From a checkpoint of a small mixture-of-experts model trained on Wikipedia: a variant of Muon for the experts.
Below are experts of layer 6 (counted from 0) of a mixture-of-experts language model. Rows are named router (the router's row for the expert), gate (a neuron's input weights, with its number), up (a neuron's input weights, with its number), down (a neuron's output weights, with its number) and show model dimensions 0-63. Each number is 50 + 10 x the weight over its row's rms, rounded and kept within 0 to 99.
After each expert's rows: a language model's description of what the expert responds to; "comes before" lists some tokens at least twice as common just after its tokens as in all text. This comes from a sample of Wikipedia text that the model never trained on. Tokens count by the router's weight.

# expert 40
router:43 53 53 57 36 62 59 52 41 55 46 61 31 36 53 59 46 45 49 57 51 61 64 57 48 64 48 45 48 61 43 48 39 49 56 41 60 61 31 52 50 60 50 43 42 56 54 68 39 74 34 40 69 57 50 43 57 57 56 39 43 62 60 45
gate0:52 45 36 53 61 43 52 34 52 60 70 62 32 39 44 55 38 56 52 42 51 45 58 49 52 48 71 54 55 52 56 55 56 58 47 42 43 48 30 60 61 38 52 46 53 51 46 33 63 52 26 39 54 56 49 61 42 49 52 50 41 60 72 59
up0:42 37 48 55 56 56 39 45 61 53 45 60 39 39 55 54 53 45 66 43 66 52 54 54 39 58 52 53 42 66 42 62 51 47 31 27 44 57 50 44 61 25 53 41 54 49 45 41 41 74 47 60 50 46 50 60 72 64 59 39 42 59 64 50
down0:51 50 46 56 45 32 44 36 45 57 56 50 30 50 25 66 59 46 60 38 52 64 50 35 48 30 47 62 61 48 47 36 57 68 41 46 48 53 40 62 52 43 45 46 29 45 57 56 58 32 47 49 64 46 34 38 49 49 54 58 45 57 64 58
Description: Institution name words
comes before: " of", ",", " (", "\n", " and", " in"

# expert 49
router:69 40 61 56 49 66 46 36 57 35 63 31 47 53 47 48 48 56 51 63 55 49 45 81 37 48 44 58 46 54 51 57 45 54 49 42 40 63 49 53 49 49 48 55 44 39 59 49 57 59 36 34 61 72 76 41 24 61 47 39 48 59 39 49
gate0:56 58 66 50 59 46 69 60 60 51 41 56 54 42 55 52 60 48 33 39 48 43 64 57 46 48 38 49 54 69 47 46 44 45 68 44 48 37 57 47 54 54 46 62 44 39 49 63 54 47 49 59 51 65 58 58 50 40 65 76 51 60 53 56
up0:52 47 61 62 50 67 55 56 58 43 54 55 43 40 61 59 52 48 41 50 53 46 62 65 60 46 49 53 52 66 46 56 31 48 48 42 54 52 40 59 57 46 46 47 34 47 50 50 62 47 59 49 54 59 46 62 32 49 50 71 65 62 51 52
down0:50 39 29 62 51 68 47 68 29 46 54 40 55 49 61 50 34 48 55 68 47 40 44 42 67 52 55 40 58 49 49 37 24 47 48 54 49 41 55 38 38 62 45 35 62 59 63 56 64 45 46 55 26 44 51 71 47 51 54 36 58 59 37 38
Description: Pipes after numbers
comes before: " ", " —", " −", " +", " .", " \""

# expert 17
router:53 48 62 54 54 58 29 41 59 30 43 45 50 40 43 52 24 48 38 44 61 47 63 75 54 60 58 54 44 56 41 52 42 71 42 41 54 57 47 69 67 58 64 61 67 56 46 55 50 51 32 36 64 62 44 36 40 51 64 52 58 47 56 51
gate0:51 45 31 45 38 60 40 46 51 47 64 60 58 45 40 67 48 43 44 38 44 54 61 57 48 54 52 50 58 62 46 52 69 48 54 56 63 39 60 71 48 53 53 57 62 43 42 32 43 60 40 50 63 40 52 46 72 61 46 50 57 66 51 55
up0:51 37 72 40 36 56 48 44 39 73 58 36 67 65 51 39 50 63 69 58 62 35 49 49 63 66 56 54 68 39 49 40 38 67 49 43 51 59 44 38 47 62 47 56 46 51 41 43 49 21 52 62 44 39 63 55 38 42 50 60 35 47 40 61
down0:37 51 58 65 37 31 39 53 68 52 39 48 58 45 43 68 68 56 48 54 59 46 56 42 58 65 56 48 52 46 45 44 78 46 33 40 42 53 64 54 59 27 60 61 52 48 70 52 45 39 52 47 63 40 65 40 70 53 33 39 49 45 45 51
Description: Numbers in tables
comes before: " |", ".", "–", ";", ",", "%"

# expert 38
router:67 42 54 52 44 58 49 42 46 42 58 44 28 36 20 68 45 62 57 53 59 56 48 54 42 51 67 42 56 49 39 42 61 42 48 41 42 46 62 48 63 40 60 54 65 53 41 51 48 54 40 37 57 55 63 36 58 56 64 52 41 48 33 49
gate0:72 47 53 45 51 41 49 36 31 38 73 53 44 50 43 49 77 69 42 36 49 51 34 50 43 55 48 50 57 61 38 52 58 52 53 46 51 51 44 50 50 54 50 26 37 59 37 39 54 41 50 56 74 29 78 41 58 37 44 51 45 38 40 47
up0:45 66 58 45 59 56 51 45 51 27 35 55 45 50 33 45 52 63 29 20 36 48 33 39 38 45 66 75 46 46 49 58 48 38 48 53 58 57 64 36 48 46 26 33 42 52 51 50 55 50 48 44 44 54 43 57 59 45 49 48 56 32 38 46
down0:45 38 46 56 68 55 40 55 45 32 48 53 33 69 56 50 50 52 51 41 31 51 59 66 67 31 52 63 49 62 71 50 57 56 39 59 33 57 68 43 47 37 51 64 53 60 54 49 58 46 47 47 43 55 42 52 41 71 46 46 42 49 54 55
Description: Work and group nouns
comes before: " of", ",", " in", ".", " was", ".\n\n"

# expert 8
router:52 47 60 67 38 51 50 46 55 31 46 49 39 47 37 35 47 50 51 52 47 45 48 79 43 77 40 50 50 55 65 40 47 56 48 60 61 52 48 49 46 42 49 43 51 70 43 62 44 56 44 53 73 61 49 43 51 52 57 48 59 50 49 52
gate0:49 49 44 70 65 46 45 29 52 41 51 49 60 46 17 31 47 47 34 39 55 54 63 59 65 52 46 47 53 68 58 48 46 53 29 51 58 51 54 41 65 47 53 60 69 22 45 48 52 52 54 32 39 58 54 37 54 57 43 60 50 34 65 46
up0:59 38 52 30 58 40 61 44 41 32 61 49 48 55 55 50 58 54 50 53 48 37 49 51 56 56 50 47 58 47 49 26 45 39 61 56 56 43 68 76 54 47 41 50 44 54 64 30 68 36 50 63 79 38 54 43 41 51 58 51 36 46 53 55
down0:39 56 55 40 44 55 26 52 64 44 63 47 50 43 47 49 66 42 42 49 38 50 56 58 43 67 44 39 38 56 55 48 54 72 58 50 66 44 49 47 58 36 43 46 55 50 54 60 46 67 30 69 53 69 59 46 60 49 42 43 46 50 38 47
Description: Surname endings
comes before: ",", " (", " |", "\n", "'s", " and"

# expert 51
router:48 44 47 64 49 77 45 53 37 52 41 64 43 61 31 50 68 59 47 41 58 57 52 62 53 57 54 38 54 63 51 62 48 65 56 52 54 65 53 46 69 54 54 76 46 39 32 55 46 54 47 38 60 59 58 55 53 63 53 57 45 52 36 37
gate0:56 45 48 41 53 57 49 48 35 68 50 46 54 56 68 62 57 52 61 39 49 36 41 73 48 54 35 30 46 69 45 60 47 66 56 48 63 30 50 36 70 58 53 62 44 61 51 66 40 62 53 49 58 53 50 49 52 73 50 43 36 67 28 52
up0:35 68 35 65 41 67 53 53 37 54 38 54 55 44 46 57 55 53 63 51 53 47 47 57 42 53 40 55 42 57 57 35 46 39 61 56 58 50 50 42 51 46 35 53 40 50 50 61 54 40 57 45 56 53 47 54 57 69 51 43 43 44 34 36
down0:55 45 36 72 39 42 54 61 51 37 36 49 46 46 39 58 42 47 45 41 45 59 56 66 56 49 43 49 60 52 53 36 50 55 52 64 58 50 38 59 46 51 36 59 48 57 33 36 53 68 33 41 54 52 44 49 39 40 29 62 48 63 47 30
Description: Abstract action nouns
comes before: " of", ",", "ing", " and", " to", " in"

# expert 43
router:60 43 45 58 41 72 54 27 39 51 55 56 41 54 65 47 36 51 55 63 59 41 53 65 41 54 62 52 64 69 37 45 43 68 41 55 52 72 43 54 46 44 44 58 55 40 64 39 43 50 42 38 64 66 63 51 27 70 63 37 51 55 52 63
gate0:59 64 62 31 37 42 48 52 49 35 53 40 38 39 60 49 56 59 41 60 45 57 40 63 58 57 57 64 54 35 49 30 54 58 43 25 42 53 56 53 62 21 47 32 49 59 36 65 46 46 49 34 43 54 34 46 45 37 49 53 60 46 57 48
up0:43 41 38 53 61 39 39 56 37 64 58 47 38 19 41 66 44 37 66 52 50 57 64 51 40 59 40 43 31 64 55 45 36 53 36 63 48 45 58 45 47 36 50 44 69 55 61 62 50 46 64 60 50 37 40 42 49 50 61 34 44 55 53 43
down0:47 45 36 59 47 56 58 55 64 43 41 58 35 58 37 58 52 48 48 51 34 44 42 50 39 64 58 49 43 45 45 61 64 42 58 61 47 60 53 34 58 44 44 54 56 41 58 65 49 70 49 43 60 47 62 46 40 54 40 40 39 50 42 60
Description: Pipes after row labels
comes before: " ", " \"", " —", " W", " L", " A"

# expert 34
router:52 46 68 52 48 49 51 34 52 44 55 48 36 51 33 46 53 50 43 48 63 22 58 73 58 54 58 29 49 61 49 31 45 59 40 56 76 52 51 57 62 45 46 48 39 53 45 41 46 51 41 50 72 47 70 29 27 51 57 47 37 46 38 34
gate0:58 41 48 62 45 62 51 43 70 55 45 30 53 60 37 49 48 55 52 51 60 31 40 58 66 56 42 50 47 58 60 56 45 58 50 52 65 39 48 43 67 52 52 46 44 42 45 54 40 52 57 51 68 61 69 36 44 61 48 39 36 29 31 40
up0:41 46 49 51 53 45 64 49 49 49 54 61 41 40 52 38 58 44 49 54 42 53 45 68 23 42 60 63 57 40 54 60 49 54 38 49 45 41 29 59 46 53 34 21 46 54 63 51 37 54 70 57 68 50 47 52 59 38 48 31 54 52 49 66
down0:47 43 42 53 70 54 41 40 57 54 61 33 42 48 44 42 56 48 47 55 58 42 47 41 55 43 46 39 46 48 40 50 29 49 48 57 31 43 59 43 58 49 51 67 34 34 58 52 51 38 55 52 28 50 66 59 53 37 40 55 48 48 45 41
Description: Word and entry endings
comes before: "\n", " (", "\n\n", " =\n\n", ":", "us"

# expert 23
router:52 37 52 51 43 51 41 39 41 42 41 62 38 48 45 38 48 68 27 67 62 32 59 77 55 64 52 50 44 54 55 62 50 53 57 59 63 57 54 56 50 32 52 42 44 58 37 38 50 51 55 47 71 57 59 38 39 58 54 40 55 50 50 53
gate0:61 41 54 39 41 57 48 51 40 34 56 63 48 57 51 54 56 51 44 47 64 51 50 76 41 49 27 63 53 60 66 56 45 53 39 60 70 58 48 62 52 62 31 42 44 62 52 48 40 30 28 57 56 49 59 52 47 52 52 43 51 42 73 55
up0:47 34 37 54 68 49 51 34 45 58 46 37 37 51 60 61 52 66 55 77 49 49 36 56 63 49 48 61 55 50 35 51 54 33 54 42 42 67 38 44 53 59 54 50 48 60 24 61 47 52 66 48 51 55 48 52 62 57 42 53 54 58 55 60
down0:47 41 38 48 57 55 28 38 44 60 49 54 47 31 46 54 55 67 67 44 60 19 70 36 56 56 48 48 43 66 63 58 54 62 52 38 60 50 57 30 64 43 57 57 55 21 50 49 55 40 49 57 67 42 53 43 47 58 56 58 48 62 51 66
Description: Name-ending word pieces
comes before: ",", "\n", " (", " |", "\n\n", " =\n\n"

# expert 31
router:56 46 55 62 41 66 45 35 45 40 49 48 28 60 49 55 34 44 37 61 58 41 55 69 41 54 59 58 48 65 45 54 40 54 50 51 55 69 46 56 47 43 52 54 43 47 58 49 49 60 26 43 73 72 75 46 25 70 69 50 51 48 40 42
gate0:46 52 40 51 54 49 45 56 45 47 54 43 59 40 49 29 58 42 40 70 43 50 37 56 38 46 47 33 53 49 30 46 61 57 33 53 47 57 64 41 48 41 44 50 50 59 51 40 44 52 23 43 49 31 47 59 36 42 43 43 30 60 48 57
up0:45 61 49 50 52 41 57 54 37 73 47 56 62 71 50 57 52 49 42 65 33 65 42 51 39 50 62 48 58 56 36 54 56 47 41 47 63 62 43 43 43 38 40 50 43 52 58 47 49 58 43 48 49 49 54 53 57 45 57 40 43 56 30 56
down0:55 49 46 40 44 62 55 66 48 50 35 42 47 49 44 57 45 34 47 58 55 35 54 35 54 40 48 57 55 53 33 56 49 54 44 73 40 63 45 47 46 72 59 61 56 23 47 53 46 49 52 40 59 60 69 50 67 53 68 46 55 59 46 38
Description: Pipes after names
comes before: " ", " —", " −", " +", " The", " ."

# expert 57
router:52 45 55 65 26 53 51 45 51 39 41 57 24 53 47 47 43 46 38 57 49 41 49 75 54 65 56 51 53 57 48 45 47 51 60 59 55 59 57 60 52 47 60 42 44 66 57 42 46 57 40 45 66 62 47 40 44 57 61 37 59 42 43 42
gate0:52 49 60 50 29 44 54 45 48 37 50 51 50 59 51 45 46 58 41 56 43 57 48 61 35 65 56 65 50 59 51 34 52 37 58 51 46 58 47 39 57 30 45 34 56 72 51 61 47 71 48 58 73 53 43 60 63 46 52 47 68 45 44 56
up0:43 56 40 54 60 46 36 46 44 60 59 37 55 59 47 42 48 49 49 44 55 54 59 40 60 41 40 40 43 44 37 69 63 40 55 53 39 46 56 47 42 64 58 59 55 45 46 53 60 42 80 43 29 60 44 51 40 47 43 64 59 62 58 60
down0:42 47 67 61 37 46 63 61 37 48 42 66 36 44 33 40 39 63 57 42 39 52 48 50 49 51 47 56 37 48 56 39 45 19 47 40 64 51 38 42 54 43 40 31 52 60 50 54 52 52 34 61 58 42 44 35 58 46 41 44 54 38 54 62
Description: Team and venue endings
comes before: " |", ",", " (", "\n", ";", " |\n"